Experts of a small language model.
Size: 9 layers, width 192, vocabulary 2048, 26.6M parameters.
Experts: 64 experts in each of 5 layers, 128 SwiGLU neurons an expert, a softmax router.
Training: a variant of Muon for the experts, 577M tokens.
Below are experts of layer 4 (counted from 0) of a mixture-of-experts language model. Rows are named router (the router's row for the expert), gate (a neuron's input weights, with its number), up (a neuron's input weights, with its number) and show model dimensions 0-95. Each number is 128 + 32 x the weight over its row's rms, rounded and kept within 0 to 255. Numbers have three digits each.
After each expert's rows: "mostly gets" lists some tokens that are sent to it at least half of the time; "comes after" lists some tokens at least twice as common just before its tokens as in all text. This comes from a sample of Wikipedia text that the model never trained on. Tokens count by the router's weight.

# expert 13
router:165115136063112093131021105157125123151089093096140112099084136158081138086156106119114102093148144117078118157105098171117099163160118091132157113103163119066186087149075150147115154123106082139131112083119049158153115144129131152111137150143116117120175134130141106119064166074147087138
gate0:121106154097097088110099118123163123195104103139117107095126183102117135146093121133168176084222162096171133132117095182061097145107107184118146135131153154152152126162158138092111137092115129090116085115086029115113159162149112111131124087033103145142125083127099113125128089153119152127
up0:113128141113112109126127171133135142125173123159132109046105198143127166148131134047178116126165139119135042167127149137112129087106165142138088142136127117145093116114116140115058106122074165129150105134147143112123156100144184149110132120064142090167163162088130154161138139197122189085
gate1:162069137127126148163162138098095121128152074118110121068110113097071092170058148180100066148171111120119124155086114143177135107095100101114135054147143060157141168112084107146184126084151164093112125126134163099102124142140119109168154091151180143109181133150129101099132161141124104128
up1:117172123132120103117171176135075170105151165144108077140067130189131134120152159198072164152194116168105214149157119086158144167149132138126147132138167116144185090154105158042128148148138155093140101095100137130199078123124097117138071085169153072088189111113137132143116128071167129127
gate2:052103153068130105132122134101119083088159122156139202072143110122135155169085133169126097124138184176081147148135105138085051135117159113117114117121200179117149089106170044114084152086113143100125154144139128096119158102091109113100145159152065097098089127148124162162150152126168116122
up2:154152150128162079088091123106143124141109167106061093152103122144146097115146162106100098109142146202122131124156126201092088147109093132065110137137107156171114090118092071100154181154164161116112198147144170145152101133114187141100094152083167132130170125107119094102131138110166182110
gate3:159083152143152193167122093127161139159143143127153148177184113090129146197120143098160143152147098161182100139066121165088183045114093141097136141130177112116121176156104104106134145111091101114145195160122153101098146174101171157110151183095113119197130091150127180037135136191171133144
up3:133082220153131158112084105138170165142178150167131157164113092112147120188146124068118099120147081132146115152095108190165139085143165111138148141123196090106170155114154105092125131169129112146118104132104177135092140152111169148161153170196061119122114092178128183114128132168155116135
mostly gets: " V", "v", " J", " N", " R", "av"
comes after: " the", "-", " |", ",", ":", " and"

# expert 9
router:104085169150140124148152122147212098107133159074093163152090106066108196155066092130128088109113131077167081148080112098150117116134110151113125151105129185119124125109196068132078172144135116082159129112162076144130192185088156152153119147146161143117163106090127104114130130144131164151
gate0:100155142100177083178165120116081187157161126166096140166100101107099132159135113135094110097171192096140105135167122109152150146071096142123157137100136194069174145159134147145118179158163128121123061104119181091105128081185110037165109122137107118120133135098132167169086107147123106150
up0:129156160157157122120095156111135083089137198149073121139140132107179107113129114083079134171192161098081133108096219107114158099116153082144119131088095047128167091144176140106129118139138123080117116237163100170150191155121115136163167127123122106172111137161152091097096155155097111124
gate1:150130081117118123126088139129151113167113113085136103106162182089072149119115118140178166136102121145120086144099084165095170162143185153116076148099128140145121086077101062130103109106104160120044139115168110059138154142239131107154069116149144126130094137129110153120073169140174158101
up1:118133194145147116112180151135166093124182143085106171120110162117123114147101093093127127165115172109117130112155152099120128088123132106074121127134141080117127180126165147129158121095110141114144118096143125141126118083101118173106082145108141142128141146123095154226092104183106063094
gate2:106177145074193123130106147106095126106194182142147146103068132138137126155081058157174113131112101185144127176141076180155159194094066088110161111141115163140166073158140118116132148165162172073093120110130086128084082129148120172094119201117118121100098183106141104150136100134143103177
up2:123094138154116066128109105132079091110070182142172099077195128124087109124145185170178203080099150146119163125069157159134111125034107129103127104113163069177093115136170156076149106169149154104159098124113108141133102105161174134128076129096175095106115115114168086107148182134111119166
gate3:123124181121144110142145221181107108110109199123151155067131121115154123168122129154096162138149134152041132178118186128112148161109140117180129121166125160120121139121129096129156122115143135075188098097188168096145182166109118132195104115132129121128206112120142168151100198094087059143
up3:160090104079086140130095154114135144117141157132169077166118172075088107144176139150173118124125160195138149070074140153066141161155165179134092131134128169088022119095144112121108159103191078138155068190143137139092091143098129123106126124119168161122049159096087117164111137105111124098
mostly gets: "w", "ak", "c", "ut", "k", "ung"
comes after: " M", " m", "M", " Mar", "m", " S"

# expert 10
router:089160120117130180074178125091094178099190120152140136175135149116136139123148168089141121077155107174117178133137146130094167162139089060127140105095123105090112143059131092096105070134103175132156075166140142103205203158161111106143127106142109140185093151128112116100164166142174151115
gate0:033106103090113152142149123099112100141156143150152155154136091183103138107188118070082189154079123141120135179123145137092163086129137093158148153127121109116137125086123069063147158154111144157119063124100134093117128147119100157070107139158144096139134140112183128142132123116095081168
up0:144143059118144169100067086167117146115163157119126059164174115086130099100138126151168122135086115113082119098126151151206170090134135100178165142154125116055099062119141097080116141160118074108126151128149135156135127161151150124094081151093089107146153167133136128131118125180179139169
gate1:117175129113109130091128134143212165162103124107167175149146126170150199174175063098149101171107125120130110099083113138142136100135108158111174112113082096165106097120110133102046080163102119090122112154095113115097115167172148148087133201155089122176081138108142094154123073194159169129
up1:150047113162153082152132098098127097092145137130125057091071126116080073074096215114100161083132123150099085131190119124155145146121110116175101091151153155105118139130197148134190164107105147166157139106161150188137106119087095131138114109143147161141220135126118154096148155099081106125
gate2:139102128169116148155162162103105193056087099107113145087142127096201121155180067083111151136134076172120120135157127136139094083137142075156109065110095137104130134140104120168161114180129183140104115127094112157104171170089152138123151139117106174119165133150147091130106158129096146128
up2:179123126166080155115108121153111144137112106129160103098164151103179155195124122156140089105049096170104123122146132134111101120085100167185132161136104086144127106160103127143080132142126136229180161130089154109188154108161149161198092155142130162103078086173131110084180110154121132101
gate3:090150179093132127177133135168105099096154122159138130118164134168189123151127137095112141106105110079078105135087097168123160197126137158125149124135089092191196124139146168103137120117123159147151148136150146175175191120142140126114154093130152184082139150156140096160148119160107161151
up3:141158143103156195112136115175115083144163083103149116144153165119195165136118069152101148061084182134095117077084125157140145161115173148137150142148094122146109128106158159143128149110107121089119139091119096140080186105122078163117173155078139149158100143155117093117162132172109194116
mostly gets: "12", "7", "16", "25", "10", "11"
comes after: " ", "20", "19", "–", ".", "18"

# expert 53
router:132076171141155170091091084143143133115110176152172148162192116179103110128140146139136110131112186130116075149125101167195091159108084085121125114173164115145091189135171147170183094164089177146152137157152122108130103151185125121039155088133157110155131126126117039144109176053112096128
gate0:108069133096091093165116119151176081125121040192154103144094158185090124108134156117127219172088119154107126163127108092132157081144134093116128099133102120127185070168134133140098122095133179106133169089117160112134149143175149124149162143108186139148152088163108105140106128107123116129
up0:081118136112154104113158153142199137128162142136092198114128147160159127165150190093136211130068084131101110124047067118133134091128163149101074164142125147104090154177118133146096102076081131089105170128101168113121128151161081119130191137065131165115134107169135119121178093083079120155
gate1:130108123137200182067149184168151127151149138133178117147150111151145150118114115154110179118100150105089130135135106162136107159169109083163177125138154100107152141157150122091121169167101083155124101131163115148137127138111134105176155162151176103162123128129139171141088104162158143110
up1:135106097139167133137136117157081111099161137101126136094176147106155148204071131171151128105069144170128099141088081119094163127109079138169190163145086163105168164121152137150134192154156078123169166138137099117116171177131165119140165135144078130148090097142104128156181128167155046121
gate2:116128138123155105200154169105157116067152161160148165137132196080090105106136126117148088131092082158211140121140140138177097105153126095122109143153129062129164165118116104088112171136185135134142172108081035101087124158163103114195111108130150042148093150113131111081092133099147175110
up2:171172124096091114157123161101103116115120109121107123122130149112117148112117133059120150132101074157141112149144119151161158145158110096074135118126142112185131104109114199096158178187113155148132131186126122126108213135144098169161088109095149022113173153149121163139045182071106145131
gate3:163138171113145108156068142077154108150117133119136147149122072113130128139116149139098124175117140189152145113120113193133079124135134145127064116157081117183100135061136129164132121115133097131118191118152110081170099101113205168146139111126077165165032148159143118124131112137127098105
up3:124124145086146186145109089125099114162132087185131092133099163134109101123110162055143112043093157149139073106116160170138130140137096086068125121108138125116139149123097087160144090133150084161162086153075058139077110125108114090116089118132190167103122188174098138194080132149079129140
mostly gets: "ent", " York", " Japan", "ael", "ico", "ington"
comes after: " Ch", " V", " K", "ol", " H", " G"

# expert 47
router:099142090141110151087137112145164109152113121155111152147091156151177100095088179125092150111089084165153155160111094107069170148072131086150128128178130156092091121105143120169134109117109162094092128119169166145099198139094118127167098094117099161136117148126107086155143141153189167153
gate0:096170113127118135145141104102103150167162072102110125173172144140133139124113133107101131164155127100159098111155131145116146100194152181111183139129078116114097088079123087145135135107141107166080109121125147067189140105168101072146151053107093151114115132142053073150137110112160124127
up0:119124114114104092145144171159121114142144189149135147077121102119150155089127106152140133126097113164112168152118114139150120208109102127117075158146186158169108074113143208127152118157115199111093146073115142180080093095123153157114120172134135139138063100154184188154125079104110113146
gate1:129093117090107113108122132146162104140146106151152065145091131169138154086138113105103130114111090114107137139088070115100087122128108151084176146153123122130112152069132142075188117111120077123184105106123196153140136103121143091078127144065145102133126076071121123102072146111097197164
up1:166103150167202103120121133130138124188121144088087148151127127087114123118073107197107145112156123121131114113149145145121102129134142067139148067151165098107093112109094146170138125137165107138106093126089075135106148130126061149164172142136102131053084100141094141158121121126126122151
gate2:134053198087108165153145084140168158107165123101115139105063172097088156098149151134108148129071127171165179120174141155080138109114173156165103157087134136100128108165176183047141074129078163116074121122144173114131174151112101159180125159104145142158090065105073156090125107160130101072
up2:162131190110100161162139098110162123076128157122125136194153124139122138133118170185075134116060150174166152122139100157115158093138189118165088131107144165134124143104137115070108090130128162091124137122098184055102163119169097136153152164110139136166112036118071082162102137137174073110
gate3:107079089170127129156151112116122154186122113140068140127090110176084133127144141150091116167132170058133108127114124127180142167125083171110171187145136105124135118134192152171140200096176125185172142162149147113130159126097145144066183149150117136071173171113148114117134110111133175148
up3:093171077100167185135072135109103147098125116132130161178176201060138074105166107113151137115175138169122092125175097116187174163105146124147159126078107105104148145114084081138139062190062139081138104085116122149160072177118077109121102154112097124134129084199144131178097095119123102156
mostly gets: " ", "19", "20", "#", "18", "17"
comes after: " |", " ", "|", ";", ":", " in"

# expert 20
router:109095131108088185101154129143110124172169079135175092131132163141082122087193132130114193162074079161118199096153091110155163136171115159101153168074078128138117141123111088113072147156074136102145141176101138130123151150080110141156163126128107116176163119117171129067110159183150080116
gate0:143087109143095069128182077118152134090136076152127117154166160182075115168083104121130130172143113139187156092117114159116110202063085132127093134129134110168081088066066124147185194140072113115162141125107127114162086168100153136148084117172132089178142067135155153161096101122191135164
up0:216134148168087139120188130133125043163124114057128168154153110104130158139131117159070112185142103176169130111164123149137137127104122188095071117117153120142165083144151084139092145095127144094114129144162087174158141119136087155183069139123120057140168121179077106147179107114127112150
gate1:082097100164107167144094126103083052125191130129095090134134136105130106108116106174095090160066126116083077158114110134145102123171119143160154116109039137157112204109148146099154129174124123065156120143138151159149139047141106099150105140123167095150131127111108097105139177103121151149
up1:129111112109099146123068125142105154152129109132122085122157192146107100109085089158104131141112155112121148155140160119114124137145112158103213128114113114149091154108154141074132164171181189143154138155137133142153163110121151065082086121167127102153114142091108102072128163127136235224
gate2:133145115124095107123137189079112143146117127081139130142058105133118085104112159132177156122119114101101128141085159120148180170147118145151162168142137133091161064155096182096130131194125156159120128092186183074116179126124118101222092164165139114131181135129149199109096133141076102155
up2:131128136163208096086171121160106100141086126159086172144110134156094121141112118130114111091120122142114143103187141128124020062155130078170082115127058096150110146099181110216151056088115135099115166071101086116129096112100168115123107104100109134130113113063107166157165117134090132083
gate3:095140084133109150140130145118110145107158127086128080081116123134098103187082109148081110132110134132085176126093101097117188092115142128142122151144144102127100117139211139083149130047151103089103149122154091099127179080092122077091112159130149136154168179115096141117178109149144167134
up3:121096063116140141116136122123081143093161139074159106090125135191123082228157099133094133081118112119104114115149104077138206103112086110091104143099173136109119084072141153113087185073129070122121101140173063089107150073136097138126111129115110107130131137115106139098166174134109197105
mostly gets: " g", " H", " I", " He", "I", " he"
comes after: ".", ",", "-", " and", " of", " \""

# expert 41
router:139124136105131109149121147150128111155105091116139166174073134160169054132137101097080096152078129173160163138081149095198122116167147172113125180106143115108144115169135119156085082128135130086059140124136156125162098161113130118112077055150166117129160089086136151142098167171149103151
gate0:135121134094164096163126105177163150107176139171150148170103139082088105088123156131160140133115111141152071082168101130125115111163180069164127164171168129159080068125127123159194141109184110140133120095122091106082141060177122141159148121107125065145097075147130059138086142141134129167
up0:111157170099137102165120076157144076133129097159173107137170163140097093114147112118141177186140186116142085138106091117183178108138139088137144132089096105145083097099069168070155130152144085145132095151110127090142158046132148143123135153127124152168079123122167125084133122174135091151
gate1:086109146092101120156138131136115103122103101182134123124094091142063116110107185173166129082125113157122094146084053138121164122219100140107118109090111156116087149091087068104059103132098120181117130144132099094124126118133090115110140111175197071162146111098126151144080145171129121165
up1:162126179128126071110184115096105107173073120119159106107126130137071121135133155147163116113099168076195089146114193155126187154116079143148121133103140109126091123083110094092122123139102114144158095118165088131080162142102093112085133079163176142137079083077157146097132176139074133176
gate2:150136106123097147152136107177105167052121130113134099164143139094150081071198079153190132098142138131147170056200111104096134104160138077102114058150117065123133109174138068160163140105128114168160131111170111126172127108118117127102127162128102119133097100086090107106141179068169171106
up2:129169145132166170142122188118118116086126184149173185143179125135116119100130157168162156180062193133112123118119092127176112111142136098150124115115157122090131127132170105173159093154196068109149142129140118093166165129116144111080132098139086187233110067139147130126138146126174179116
gate3:159140145113089083138146112116180131179141079152113094135089141133164113107058125161145121189168178138095140109144140107179133090157097078092104160106151124186131172118109127097117154153122093149141067112088108149102107036080112196086047061114131060201190141096139114108049113086141176067
up3:035150134133119155123186160091125131120134079114127145118130129161176119115137141158138163124164137126163120149118112136112146120103104157137068157187108111116119109140102202128086055084155137104103106107166115121111196198070121089081154156055098198129136161115111098143160117118095164162
mostly gets: "-", " includ", "-d", "–", "|", "===="
comes after: "\n", " |\n", ")\n", ".\n", ";\n", "==\n"

# expert 39
router:154177094186127144087086189173131159131178091098118127113137130163060162069112185154152182194158183123167128153110110142140128209125055142153100155074112168157109159146177113134159164110097148117120129145093133146112121059091106120116147172117156159090147079119099092165073055131118115150
gate0:073149060111120161148061067141113127134059113119113094119123119098126126108108099165121119090082162096080167154136079093132105174081111108147126097105126157164103198146098181111155127177137148101097130118129128187188109064097155131126111105171133135138104087146147105104095173159170105129
up0:137058190181097095134146131139157144053063175044135096166176109105118176156111164150120151183166105167119101174153124178152113113183183072162165228154129152152121156091125125148121117133128068117142084058122133130161122115107140130165147117144112099106164115144142143178129148146113126080
gate1:170105164100151134105104066128090088075157117133141124129193171165156098132116094112096098080119145102176110148119135152175124172108167148186122125113063128159088153094067170116143113111124134117101136131176154071067099127182073063126165114097147101157157085081103106076206126090083134110
up1:100098142139129109143134125110130116112146137087119165165091081175146138130134143133153098096065184081130125122126116129151113170087169123155223100130102153170180154158126190102175135131088149078094105140182152122083093097090171087141106164126139114177170149130119114126157073155127088175
gate2:134073168144108162112112127083188104140111178073130106107144121187171090118071093143089105121124103093138057195113120114124197148163104174150177101087042078135121156098122144186068098162088151110161122114079130127141173144138139132192153077131157112183090120127139128137237096121114157119
up2:164130119108146145111114139208137120167135125157111132178139117164149162084159121112190124175102144174148188094161026136152112143065111167108073157188144126176171088136100164051093107160141116133118091170122118086144151067126113124181088095079137121162188092132126165145079099132184120097
gate3:138143116116141124145177176127102112161115171115194099114140117094099114195129128132097126089149139172144100141094141133156043103110083118123133127099114126093119158127128143068178076108094158121073183134152151203123181129090089142094122085146095127126152191123172127054133156162158136132
up3:120115118146112118161157133106101140151133112200102107132076183122142156081139191123184202109074088083135141106117112126138135160139145150093163133159094120100090205103118127185155153060204088154122126144133113087122158168114092098177161141133186167095126108131117174168154095092173113133
mostly gets: " the", " is", " was", " his", " The", " to"
comes after: " of", " in", ".", " to", "ed", " for"

# expert 8
router:140074179169178142139174134095140156150114077132141166150121086229132142136129111113122115202079114131093076117134161154155132150172113098122106077191142141119182131113118106136099093128097189141086189114135146133119113085127133146188146143177128127096115088120132107092152139115076085087
gate0:153103120111112159125059092207049153130113206156138084143138133151085154035154146110161118142131160170176114163145104110143113140114099084139158125100125128167136123107095091147138086085090208166146097142109200137123159114121119110083171130169144172083107165167099159121164143112077145118
up0:138151087159180117099114090118113091167144178117121114133145100143123192113146135112136155152082169105090126094126152177139128105115091169175107158163074073125136162148174082147085101108183122145106162116146147119139166151109112055117133134161078096082184118128087148102063136176105098156
gate1:150082108125104120114096138114096055195110173113155167126196122137120148107135155151134138096149144117101126096108100157151103138123138174144160156112167090131114156147101087088149156075150111102113192157145117115097174164128191157123164075098108154095096103142078121102142091110173093082
up1:093092151127115071159084116166084113149079129157165145163135152162125168079142170078133149182077098148124098133145116171168088133167127168182124144067088183152123101071143076095104143098166136083087132135171145108144144160141121146131099084124100110123127106139127095102182097066121109103
gate2:156193182172121106157130131124159181148070146141118097161064111157107146147045148135081172154121168151116138110193103131124083091109109149104089118124146126119147130137202158139135184124133146187132091138130150150090152174148147098143114192092160107098102131108083128144070138122114177167
up2:178156087157107072114074088069151149169177128121155140176180138112077143126100125113135087190108084131062113110138046123122133111089111103124094164172195103132138077122115169124139184158151118194173109148151118137121111183148152111173190114123150107088161133100070113129117168115098098134
gate3:078083071145134129156102107181133122098117119168099094156114133173152151135116137137067079176164122108114159109145152086099151147146149159108086128107138143138130144153163191115131094158150170066039123151109133129173137174131137111100102167113160123126167134182087108148218117106111122154
up3:134118142124128087123100198126127088147120171127075095175139121162112093153156134110189086177114099160099199104120107099145120163168146164116155204118117114181116122170140142124145057112151100123097180142111119173159156137104063152159146111115093076126101155152160113158127138131096159127
mostly gets: "em", "an", "ar", " Man", " Char", "istor"
comes after: " C", " P", " c", " T", " p", "C"

# expert 52
router:154118146133163091135192102132167158077107172105156172142101069097174161192069093108104124131144125175170056112094106115136142097152099116132105119147098133109110072165174149146171169152183107113147111125145110148137075091136140123129159122155160099065120098089160155077161128138107131105
gate0:118147140108178066125137132127098084076142107091120147103108097171139180156151118131115155109122156163158198119187103166156103173096178145106174123076169110152200182094111110124086132148157121110122097091150141095143121083124079176143127170135108123196185133156211145165145131144115117121
up0:131115059126109132120126048081134150133113099141161132179194086159130078103145135104108122085078110156151097144180125142131105082087161117170175081088144142099008177086104099143097105119070129121151192111130132117106119151141159108114164097212117140149094154107128105139146105175142080112
gate1:141125138034133142109148085158125139102058126118159164107133168123165114123076126172158111100145188121154208106098135118089136159113122122107147123127099140175137121122108145115150130123118083198110077110074102093095136129087120144108057079138161132171130140123147082119137138132146111160
up1:151129158114115177106110179089111134175152140056122111111097090109196132147133142178108138174130124156132200154058085118143104123150158108131152110108134088145159129143094184139140122160142139109161125121109095162129199115066184112166135113158050128083046134158193085093135117185176139167
gate2:147168109137167117075132129108137106133098094110162126109145170152119159148139112143148129083097198106086116101109110109135183071157153039132158130119078134139130144166153091153173144151170095098088080113130101148122077194112146088111082075133166056146093143090088133167117110174112201111
up2:162164160094153093155127104127169138084117170151088102144120142154079104134120149092136099132186123152123139093145173179124157085133134073092112123097101164126125140157157125138107214131165181114113114154137120123097131170050136151104161097095124117057058089168125090143166112120129117135
gate3:145148115227132140183109163058075211134106124101160073103116128153138163136163120120130103125182108102129135156172144161119138150129165177182152079118123131116163107170104164165121149134105126166130163186142128145130110128149097143106208148182139098168163090140109149135144080081123173082
up3:109122155121110148110111138152099162133132044104102146141139117161207115119156160151130084097140140129106149128194086068120097132068128147098146177151102105187135118100164201145150078084108142107088071151125168132127091187113080133150124146131135168086147123128170075154118106182115077097
mostly gets: "ric", "ir", " ex", " form", "im", "ourn"
comes after: " M", "m", " m", " im", " reg", " am"

# expert 37
router:081137105130119172133076118158133132157126156116125139115161115094090088119120097147144117139042149168156108153119148111131138059102114119142103085088137065159056178108160175138130154167126111158163201171144159074155137122157135142108223154090076216078094187136094161100142098160069139073
gate0:139165135128136192165136110165096146137133107114098080158101134132119121126135059154121167125156176162155155121132085124199155114117140180097128125104123074133088144138216149090147057100172101072122152129136094167147152127167083126105098031137134175120107090170121160078152119093135052174
up0:079115071202095052058140113084132168150146150152127175139145138152093194114088150141129139099116180085128133163058189128104107165094126160127128121126126163122061174111119130160124089109101111160103124140144111135080151138145102154130171149071087099122075111143155098140144134111087147119
gate1:163129126084123125099129130111124084143141088133174179159133169108152167121078102133092073148196153103151152128129140163057107104122190161121139109065107162109151180118101129135133145165166089165144115140150162131128085123130219120142155090155089120134127092131078068115133135170144150143
up1:145121180157111152124130076144125136107138112112090147126104128188066102115069129117136141123122156126080153137064090094109107167122053139091111191142146131118184072141091190127121144113085076105143148113128128162156152153088118104125119095151132091103097128140118132146095113119104105179
gate2:140140166096085160118125134094132161107150122173198142113070131109126143135187089104140082126139155121184052174126146109112158108113147131129158199140155063034171123105130161143072137096071148123097137141099156104124128124120180129114155121125062096116134116106104175122158154131156145136
up2:147153150207148109173149088086114144125132085110107121140159128142174191169153115154139051093175078098118114119147124085149072164082105107124133063138151133119108148146129150109142095073105104108152130138134092116156082147142158118105068169103114171133166108094180133108159169156183149122
gate3:134178132032086123120037151122096122145085092120140136104208098059074094099090109121143065099126167123082113110105127108169111150128097169158145128114127121135235122080076140103096097156142098148090106176131144141159161105088107147081151089177109147122182139133125127116165102111152140109
up3:214141183200096111122106158154134098105110150132091091145114157104098132098078052123133103104123144145132159123134166148084068160148203177128134143149170132123092120166106129061080161105082109102106124156117116153106126088135139133157096105134121058098147147135074134119207113118104135141
mostly gets: " John", " George", " Roy", " Brit", " Rich", " bec"
comes after: " R", " D", " L", " B", "R", " J"

# expert 15
router:104161084090117078160111090098110121186158154070154127135122124116117087092122101139117121156163112123156188157140150203079125106099118153177129164107135105150156132120143103172210142143143168099163112113101163139147068135120178162084141059110126099141104088148117132078053121117111166101
gate0:161080153119098107141144143157153123134156093108116147178068162112122168120199048102101177153143178095110109132083150124101159175103172141150151166118181082091083167145160115145102108102136162133088173136140142156133161154075093144118051101119108069150105085099129082145153143134144191094
up0:144142137121193138137075109054117079139189117115086105048109113107175095092084180102132155165155114142168121137150127120139138117129123158068079114169139141114153126135154183086184088100124125110096086145130141095059154109119194148159171120141106118126154167167084170140090089168139101165
gate1:212142159168127149117145150126129056095126086139118081134050122157154130159157081163141107162093159131111135077089105187198102137075174177092119097148107140082130093161156128117086113149145215140141162139124075144107114168107124043088169172148174139142092113168115122134116167119129118097
up1:155098129129123115090084077130172141146142072120178200118186079099100180167103155122118108142162083122107133113110127081156179122112103102113145102145142130123153147127167082119104177115103079050133146096215135097190137177144101125149146181134124098143094130092046165124108101098111118137
gate2:094089191115116134161101101103106144121154111146113152172174121148131127088082129061095147142137111122132133119150102130105103125089165133144147116116092126139143159132092106104181044114102124111161119104138123117134126165107129197096069148114087112138078078112162118046108122181152119075
up2:078143136139106097136147142163129118138056177130155106153167129121107184131097114131050178166123097156086123156121139106143142137102101078202111119111125129077104119086182132090068136111144122107155158137139110169134227135121048131126126112122085144077128143067106111133163113103067103139
gate3:126072091056176138126095153156165162024141121107113152171160160141113152100187105128108138174169098172130100116127088163141115130118116070125078125119089146084110145071154148123113182140160139110152165139105129171110145143080106119187115161128137090142152142108160136081187133142123134141
up3:148104130119155103157148087128136159090114103141083149110185141120152124047126099148231132141138099119136114120095146154135137168108081100131116038124099166134146104178136162162050066126160130107165136139068143143084123141122118097108038114171138087090074158047102089146120116147143080130
mostly gets: " and", "),", ",", " but", " which", " &"
comes after: ",", "s", "es", "a", "ed", "ing"

# expert 61
router:105057138126139149161126139175145109171155193077094132143121117127142085125129118122117148161128201139166129149138112060135100150093098154172148082087139124089137111142075151141140114097122097174126101137130116100087107133125110106129146107075105124102123153118141119114143088159156201177
gate0:150146168123097142131177112149113040164136100133129110154098137090108151149122050140108111103089165136109118174124157122089138127102095146130096067089122143111137114124154117066146120090071057096129164100173111101109152135099111121200112078045067144047059174135113162160118132119145172145
up0:135126153118102190168178089122141044108122133100087156227094099101095172188055097101115128131142181132118131133092170125158110121066137164108114093074116122144114072140131160127121173106088093127154076116148146084090148176131105127129117084143111095109081133132135163116164154074070132100
gate1:121103163114127078138097166199099138103104135092155125123106117111164152149149105108118122149154084160163092175122127122120096127109080077118139188152179151130054099115108137142101177135103112102105172146079144164165116116206067163103150118153180139123160101138112182111127118162153111148
up1:135127073118156154134121115130122133102120159159120088099165119123145162154105103138118094124107131131170104144131122051112076140089110091124141132138090124141108106170099063098117181113096118146215125106141150123142113146139092105122037122124173132103138134150135148151100149121140139090
gate2:141099167101168129105121113122183126082082091122084154136093065127186146112115120140136137068107147162143149095098143160130120131159175093118206117087116115154067148122118122124166112092167162096096126109108092114146107100091156139123152116165127107170143044107150106082070063102081097120
up2:161136117096121086078119123151087125117191203117184156156159158089119116152118133149148068202159114116158132172150097095119179089079070115139132134137153131096137117111147179114113136161101091196169190128140212129103161110112141095135109147086163171183165133128147111138152148147165119129
gate3:126172137073160113202149163100121137121149078175133145120102110151131135160133121115098163072132138091101161157099163119099170108127156139181151117166130109105131113091148145113154106143106147158087144121106049092078118138138098114179116122078062081143166132171109088189134108099156107160
up3:067047120148108199135144085154041186145124182090106144136148179111113123086136147112174141192140139126089136114136137092169105109164136123115084111095128149139121067138142152112110106073088078075154135156182105155136179104145112080119140078142163163165091125129173124099084110105095116148
mostly gets: " |", "|", " —;", ";", " /", ");"
comes after: " |\n", "0", ")", "1", "2", "3"

# expert 21
router:188121155123088103156146085107143142127096100114142192133150159159160079127096134116107196107084157095184103120103069116148152152182148174142087129123158144156148183067131137091107093119122127118123144118145138086143154152170132173115139058164161126128135096120153106143120159164134113134
gate0:077126183111096137146088153115170143141123122158141121118114121143174125161093120142057173142102171087108094110143082126123046140147152130136119047134119140120154060091112105133113114099155178098133156160073165154140138110088132114108226093138133144125134119098157126100177135126134118117
up0:117158126108103085135110084117158118119117005134151099100124156188130136175129089116098140127144169175140170092125136139164116129118080100152100138090111132072139098175125097173150108139130130098081190125162140168198119096118115126081093171133141133073104112194173136090101174163041149116
gate1:099120168117132143078140168157102092126191088201178128046068076121184164084142131163129148149120041128147156102136118119139114112141173103178168162113130141114112098115110151153135095172149135172114159085126177116167142124153118157137077099143207107133099095165120157166142137093139131154
up1:171179182146160098114133080082133120120096142139136097153150178159127140178167120118130129138062148142156142103087148111170148097079105171119124161128105195152115073132123085181137113153113129186130077161124130070164151136135150121114074129125093102133076110191123142152124137143136137124
gate2:092162076114113128145177051131128143160139142112140190145069117132164181169155153103105116135144176109191149134132105111129052142111074114110103168137126170121099127126149096182164172109180137156100145124082138159085152089098171139085145106156119203104144140149121126181153102139133118201
up2:181134131109145143108124145093123110063094109109171160160166157125152131055115118183128072115163110103173120124091097197171159158070129081156093181123142108192153186175088204109141167144144103150116126099053129111136113128121112194138130188030126119145089104141137162104140094128099099069
gate3:111122102119099171025169155050140108107127095134125166158107169142076087127065077120161160060108138201021083101092072135137160161087130135128139120154091111121154096138064126151171122144142127102136117125117133135172109080147150136115155150103144139118125169184093173157145150094116141099
up3:103145090068175114088129147063109165109136122106173155142088163104102090167108110119095109036087117110073074106109126123117170161097156123096118124111113122079113147065153155165115149167163158159149143148131144152199115134116129192074150091125165142156172186154114153113129121088091133151
mostly gets: "r", " c", "ol", "oc", " ch", " Gr"
comes after: " ", " (", "–", " V", " v", " Car"